{"n_layer": 8, "d_shared_expert": 128, "routed_scale": 8.0, "n_kv_head": 4, "norm": "rmsnorm", "rope_base": 10000.0, "attn_scale": 0.0884, "parallel_block": true, "init": "trunc", "init_std_o": 0.0, "lr_mult_qkv": 0.4, "final_lr_fraction": 0.0, "batch_tokens": 65536, "doc_mask": true}
Below are experts of layer 4 (counted from 0) of a mixture-of-experts language model. Rows are named router (the router's row for the expert), up (a neuron's input weights, with its number) and show model dimensions 0-63. Each number is 500 + 40 x the weight over its row's rms, rounded and kept within 0 to 999. Numbers have three digits each.
After each expert's rows: "mostly gets" lists some tokens that are sent to it at least half of the time. This comes from a sample of Wikipedia text that the model never trained on.

# expert 34
router:567432474474515478485450466533484487563465496523554489527457504457487489556585441496541475505536463462548479560427440449500476487487475550420512450524485483504481486455538536514539540537540563
up0:492442501493452526510529592460507544479509498473486525509577490535526521561517480516515419553458495482462474504515484527426543484478490469535528517463542554511507522524471494458510449554477563
up1:533563521502489475501436463562476525485462458528543487462560540516482520438495561572418500492417506517427512478489505528492491597465497562505560545500460488532520490484476502554465576540496394
up2:538515473532542597515516451512459536511531482539484492564499459492478513540518418476526470511520510485462505419544597533526517513547536494488490504479408404463428463384512496536536567537471487
up3:509561498492504549512483464476470501440560524511495572545502454530485437453507521542465511582480478505522550535535465510471544502492512518524508560507554501503522478479527478476475566511515460
up4:543540528510498534545496447492542506489564523480493542516516525429502488457432584524507443526465556503452549468506562448475569505508492485488463510519473472461501486489449620472504534456521431
up5:484492578445463422492552506455515449481531464366479544503561528517486477505499545526524541505477512545532490483514500458454533512490432510513544518508427461489495492561459491521552444492389519
mostly gets: "ilm", " Rick", " Luc", "rys", "aught", "augh"

# expert 6
router:426501515528468513458510492429426459506381538517520525460439551475485453448407544470457510510482556494581510522564460463491471465457529514547424541472469511498454487485575531568468529520475556
up0:481536538486534504541548480542527505459442546536478546497487489477572455508504430548524503495489536551503519516462543514469517437537434487438489440467462563493488496509481500449551478479576457
up1:498509515493540532439452561539516440485633479517529455476536535503505439518545501480558496523560565511497508574484495472451427491547483536437530497471471456482507469473492512418524472488525520
up2:512458443498532546485448505391528555514459522504502471449506500505409544515511523531520474489537491453506475425556519563540485468464506536476505520549425459513491498446535463452499501469397517
up3:484560513464446457465506524576561527490502430518554578496496488509385498481471396543481467402458526580508533485546532538553509522517460478512494504479451459513496495483538510440489529508429509
up4:464545446498508476453492485490514532495521475472493586527515502482566607460473478608532481542498538561502541463531517539482463428456468496525508502572498519477557474514481507510533521540496506
up5:489357545543529461544506505448453523537445564459471424500525493507509516536514473462541521463517491444450439494524511574594538534479501466509456470521469566484484488530503450551501398507525487
mostly gets: " led", "\",", "\"),", "),", "^{(", ",\""

# expert 48
router:494468483535565478498456563577400473461520512480524557415474473473563475515507467524554472513462575430591500555526553516449479476481466446489492538404503472466534546472552537518486524499494461
up0:464475446511465479498500417500527459505513460578429531526511526563484442488454528437504483482478422464530493431542555546537520423537499509525502441526604550473544522571499504483502531541471553
up1:535445525528498487525515507498464489507449477425483567474537442475458454468500503411489530530503611455495436515465580462457489451528505535422459501495460485490553495485497528543521545448531467
up2:545475483513537537485522494478524482484478496570486410529489516446503516524520530514466443526475477493446409475539525524479533497539433421477486462557538553482540492515495521511547469544531528
up3:539480524481525520452534457464388558509502550463499495521536561439495501430553535513537528576511459514522506436511558487509530545549463497477500517515435520485506519479454521580543488523496464
up4:516466573503538493565554553467517516456538518473568528483518459527513552464506492492458397433470528478494438479522439562535506605450479498559516586514524528460465515475487430503435529514430483
up5:500460487491584498486480508410485538467474453486484489507590482519455580509485477518517477530494537583530545591448515492488563511442521455565522513538469483401498516450513466532505463581514492
mostly gets: " Dun", " Marine", " Mil", " Pen", " Binomial", " Shin"

# expert 74
router:487493516470504547451543486505525444519559545466547500498481515457458562497428433495515496452512439418476502514520430536511478444532554483432451428487485558460512530550539491507473490585569474
up0:585500465504408492522472466454479472507437515486492458537497487478514506451500555506385580471464509495498516499390519494459498470577476461496554538490507524506443526474464513468596514472453543
up1:446586502522553505467517497513516520491460494486446547484495546563525536525496496504424483527413534497446519524540485514522480491467461533490521486521514479479519471490445586598558544513446476
up2:493585513509504512511423503485518443536463499471479498449515518422497535585496505534552503427485526512484508373481485459501471587500455525494419448560545503478466480506477493506438535451495531
up3:486399511502563490509531552509438469494507457487526508565565567548568573463464532564406464483537533492508495512501516569523523563588473505443527525564546489581486494541499363588486423436483515
up4:505455486514473448418502518495478525479486430517465580480509405500524467418549466534561473491523516533458495560527522422463513427466504478535548506524558422502478466512443465473464490537545548
up5:512404514564424559551536429457544482480441520491522569507475469549534497556486483512500460511455553447445501572507516528527455562516511518533499480569537474502424553508505502463439424524508535
mostly gets: " Of", " Among", " of", "eep", " among", "|---|---|---|---|---|---|---|---|\n"

# expert 63
router:501553510494523496539486531530542559411499517501540496469510497490518548455445495500504513489560521490570547520555506523439505458510438488501466517511463450524467532504498488519566497538492569
up0:480487507524556548523568479517516452476510476570524505518523458524535490550498477516484579501452502509522440537549524525396505488539423515472459417578454503489504565477475487513479551464479497
up1:496497541534487412560500474588471435530482509556519476517466465505427442517500483553507536490495524467483496572472474579445523538489500448493528531475483495476553406509435575564463495475489509
up2:504515481412469579456531448474486487443531503430483489527517534488536499434523531495546523503474554591476468448497525488581503490439468469573395432586497530553550468488522469437441544471469459
up3:517439561510490409498554502411503536513410486548506471521516554535483483495526432470506500498420590575496506515497543522499509604502551512446520452465507469525495525495457514435516559529473479
up4:490482469585493433426440543528388472493496462542490497529507556526415485495537483385510530495447587474425466494480465481515566516487492491523505524483537484538497471456392480523471557495509491
up5:459448485505528501474548623490456520514558543460465486546587523473501500573533443526512491475480519537474477447428549479488565489469508515520496533531564507483496489524545438513439592506522521
mostly gets: " northern", " North", " eastern", " western", " central", " South"

# expert 61
router:529433448429560537534535481513529511564562507513558473515514462536554500508483445466511526449590505410486463526523504525534450509468519543413461486453497462508525549592562477511509487526554446
up0:444457472490480525515487473580521482497496582534525517484485500487491434491474421518481521502543518480481459569543568496512464447460510514531601551508492539518489514495501460567506546479476458
up1:524556465564563511567553511514484490460472536465469559451580529451507439460532529465472521502479532499527564530503561492542497480519514588546499570513467406476539463514526487516483455478458446
up2:500528583501536537473516474520497461489539474569455530411508526524530453515524543532502501494510400542487445516478466483492542447543488563475533487461469557439485484515468559544568566527502398
up3:504462540523515535502482558547506488400548494544533569501438451469551543497506489449521487544433473560525532509478527438459511479419430455535569506473477514500548499475517486491514582493486451
up4:525552437490539476465484523470490508553508438424492478455485404500469492504489541627470533510528516498494508424513512460501535522546447586493498527461535546488505432539443486559549477453492534
up5:511513470549499562491526485509391495452526509547527511584529385533539525449546486470468418498466481467467497469506454528415508521520505514519580490550539491511437475437513507411425548503536586
mostly gets: " ass", "IP", "aught"

# expert 26
router:511547426534457454463480505441493523423472535508473546495509472523480532583503551505479530507514496531605500549553469504506532431465456489518468513518399446484448411548460485493530508525502476
up0:515505434461517411495500473532539526603461495551531489434504431544587509489459465524467522476548477549487515553546509540486420521465487511531476483494505510471505512492523527518521451535444535
up1:492542582440573484502567551459468476518553562484502562512455525481490562449521491539560515548564572503468531440533589516592492484483521530515540574517514526449538507512503422604555495515509521
up2:534471514483547462478549526463435494538499545520543421494464486502525493483491472468435526526535535502520556496522481488608465430613519456551471452464527529469494491539550565448565462444471481
up3:567459520507506476459539493551446514405499570504528489505544508541529481490488499579465488503457541492447538531507506480472436511541474397511497476524562422429479509455549509413484481461495528
up4:509469480486453511512564530539411484521506438491551542510544588510475475473546530541474454412453542505417540553474520501558555586480522515484501577465514533498488515406520568469513491498461504
up5:520513498449481489519457454499539529485456565445458447512537577425469470514508498555511498516492484571481510567486489495574520560503493548534494534488519544545473584534466530564530464488538486
mostly gets: " pan", "ept", " lo", " mar", " fac", " car"

# expert 54
router:425437598620453574427547462551551457525535484539522510473486494481476547544487538413518509451531512493501541528481572488470561525538565569479531476470559415466565613552551509485466521510545509
up0:523521504458494459488507532512535449513513447514540578497393574505523552519461478582529473480488571557467454471515444569577503543510484505478516546501447571501517504506493528495581473471534524
up1:516488525513529563551494480514528518453404468463501474526507528559490481468532414438517515540480527478557490506513533532512489452521490473531464498505499499466508524494525567479542437551468569
up2:468473445548485527541490516516484533460491513533535532482531477538578427608496565540508527509428510545487458500556462440493452467466491504476497516552502512475442475433519504531455484578499547
up3:544452533498539545537579486540483505433432506453542467577518450510563499492507515474528515574513527540506428553514530452481530494437490442495494519585453511440530410494530459442415593519481468
up4:408491472461553455516497556508538458513437466501487494501571511589612435545586562496592538490525510558511515476560508457513515486526542558540507508509466565549561557454482451537555528481423505
up5:451474452464515518530479473473480426435517539558456583508485446505395519541499447546519522515532447504481435533541505499496471484525482459479482534489511552492524489554590482428474504502488463
mostly gets: "     ", "   ", " Majority", "andidates"

# expert 50
router:506514557490483531466464455472567532517531523522425511529477474415421534557538473465597485437493457546524497436473478445458502466484544492508521534553503528464494422505474540512536533541577524
up0:509460477456472510572536491415523487456455558526544522461567444486514495474498473489565493509524520404506536548522472438523478486446521506517548603522464512506583531464579570522584501501526558
up1:490552557492516578517514453479414517503521528475488467523540508538499586506542468528522530505521494477574499505448492503511537482459504501508492497525501507552469501482550516540488538435468566
up2:456400513511525541505425545452488496485480493526504457487455447545479498540474504477502505538515535474451521502542472432551443441525473510483471550455539532468499542478498460555415477539463523
up3:555472477541444486468487520503556543456554459469508474480541493518553434488503557486502539477537531499514525480528587540473543521411459562488548440468516451555527483528586514563493526444451456
up4:510556544546425522508396488534534480479454442414552454464492554554466513486480532484501524514479548515420513499473479406498441554493461527512497493502491517499456458423474492435496450485469483
up5:457509562467526529495435493540478527607554462515473480507460351521513438507485509474475469573486454536502508487493567558479524521539465446527472394481545462495522449480565489537533508468451483
mostly gets: "othes", "ashes", "usion", "aying", "chang", "acts"

# expert 71
router:527514557519464513461451454508506502454526521500444428499510525474411522528525538502556529500466478518584478483506454483476555536468541487492462509461543537553419476476501566451550494471443492
up0:435505477498499486563494564498539537479464462507583502563475465497553511523473456486397496573498452493489468531529490438469441477417526472584438493480526436518542415473543442419500480503512468
up1:478555542489490478500511547476510504412520482490480567510443494455569492480603490420488383492515560547475490516578509450569478511555498468469483520503490552470543521545495500486463498495453529
up2:465562458471536468469466457468522459450488488502517548552535467475502534502418528457461494476489508518459473514502480397510496430449525491492498531544508524493551462444547498528564507550584419
up3:487464496528507477572501526521493539514467488483516559506583517549475479501487499485443526524542445467473508480449542537555537527506497480482539540512510505507580551455580493542429479521494461
up4:485493498428519519528476483418399455522487542507501473496442518557485506420467487501424429524491499495464495465543481504527402495467531572507461513500540527498515448526464483502511420514465433
up5:501482469466505515497531468463501508536512455540477451476502436496553506440507426519493466462455479516521472475495578516510496454528543483388503523477421522515471553565472491566507439514460527
mostly gets: " where", " how", " because", " whether", " though", " that"

# expert 23
router:519518574582518541481441431473470446438527480536559510560500492514494449515525459499437521479477464526510555562522500504510584473514528489432477515471565446512514511462497544513582515503529496
up0:480519490422521489482469524471461511565537491409482402492560482458489556498392540505534546531472519403492515532463512505522484464588475517442499476488485484443542475480455494479490450514495581
up1:536506537505433473613557486394427558475491491506505491521460479471518510497572479545439495480464508526515596486508444501434535456516449455511523523533490560519530476483494521478513553537505598
up2:596546478501545440414465441538519452542508530570517557579507500572516483409476608504528552516491507477459493391516432474491553492387527464514581559509549512496536506451480443530552417534441517
up3:556554447509510480477515490451536470531448497461460515500471596480554535514544535548447510406521530527464469449496504419534497550494435458477478479435485508495458522504488481545509435482444461
up4:555470478517528504484499539608453571529519509480523437472413493486537513473499545493517568405486510485471480504486458512462466470512478468583462441468525466471564538474489495546548422505454529
up5:499535495505598507531500490539530511530545478435570475509603507492527485461549538516490447512537416474495458512513460494475478487489480479469528603545479516499459486384498533495561502519559553
mostly gets: "ode", " Month", "\":", "'.", "itter", ".\"\n"

# expert 37
router:476516525511488526519430510471564500497453413503534454465524513455472501597508522476463538533486489527421484418461506421530493515442472498480483485455537536574518496471490473480490442514546414
up0:500478543511552498515555460441549475455568537516486485563514489580531501511486504543461489512541407431541573555568506512447522462512492456528499503467467494480483540516502479574458558558463496
up1:527620522483455457549554472482460501513503521437465441465480420537494582523459415477472546511469465507523568482518431510442519538520573492527462457512564467494519443482597537451499523566487511
up2:508534462553470538467515525518470464535439454474571495490467495532563518505492563513588507457472504537571522534484510513508460460477463458537599447463491495492523464501468499474470517426481521
up3:516459562471527419477497465513518451570502469508506396548539498493487493485529457527510498540449451572438476436532497578513539506491511560480514427475425444506538452567494574464466515499507491
up4:431462462488476500532551472485459553547536527441524411546502544541518497461516550551502548480526484480513510491567422471549533481546516516539529452476522500450556439465470508483458483575474518
up5:469514499532436506533537472520512537453482507468484448568574396564460482506463448525493530514440458483564610540505466527492524489470415497536483488498493475457479448554420475503513485457535467
mostly gets: " politician", " president", " director", " footballer", " author", " officer"

# expert 49
router:475522472482517479462405561513529544492540471538507508488539474541568515461481513496430494461544469535490436616473499468483485456425458573471554514463485490504553516505507469533525508515447448
up0:483460497519493468547547530493458508492456494485510508499459441578508522488464518441518503576401547530489463491566399505507528516505466511501532518510552575454614419521574454443511526478494568
up1:446515520475469438401463516511482498502431474398495490509532477476527471535569494480535571543567488527501534446572437550475512481515506473454520522506502520517533567525515486539502481488479564
up2:515478541426558531520489495498533515509538599528456511555460593497570478450539503468522502530439509508440517490506490492453549475440565499475521420462515482431512492523528540497523561581517508
up3:460520462587499477553535496469484490440522466500506500496511575469515472506451551577494584579568545504446474541489529515522525552492471512514466485473499516505535493532567584431482470441522486
up4:484462474478476446534519421510501494490564518532430418501468550418551404476526465517484444464439481452515496513578508507549542484560517497499472496466527441503483528536496589498442477508492517
up5:495539557536485417486523509460442499465466505486515518529458558467531580537534515509496568457530503547531535488513528507486535561504492458596519535552453511531507456574449517558463491466492499
mostly gets: "put", "chen", "lic", "zig", "rand", "istry"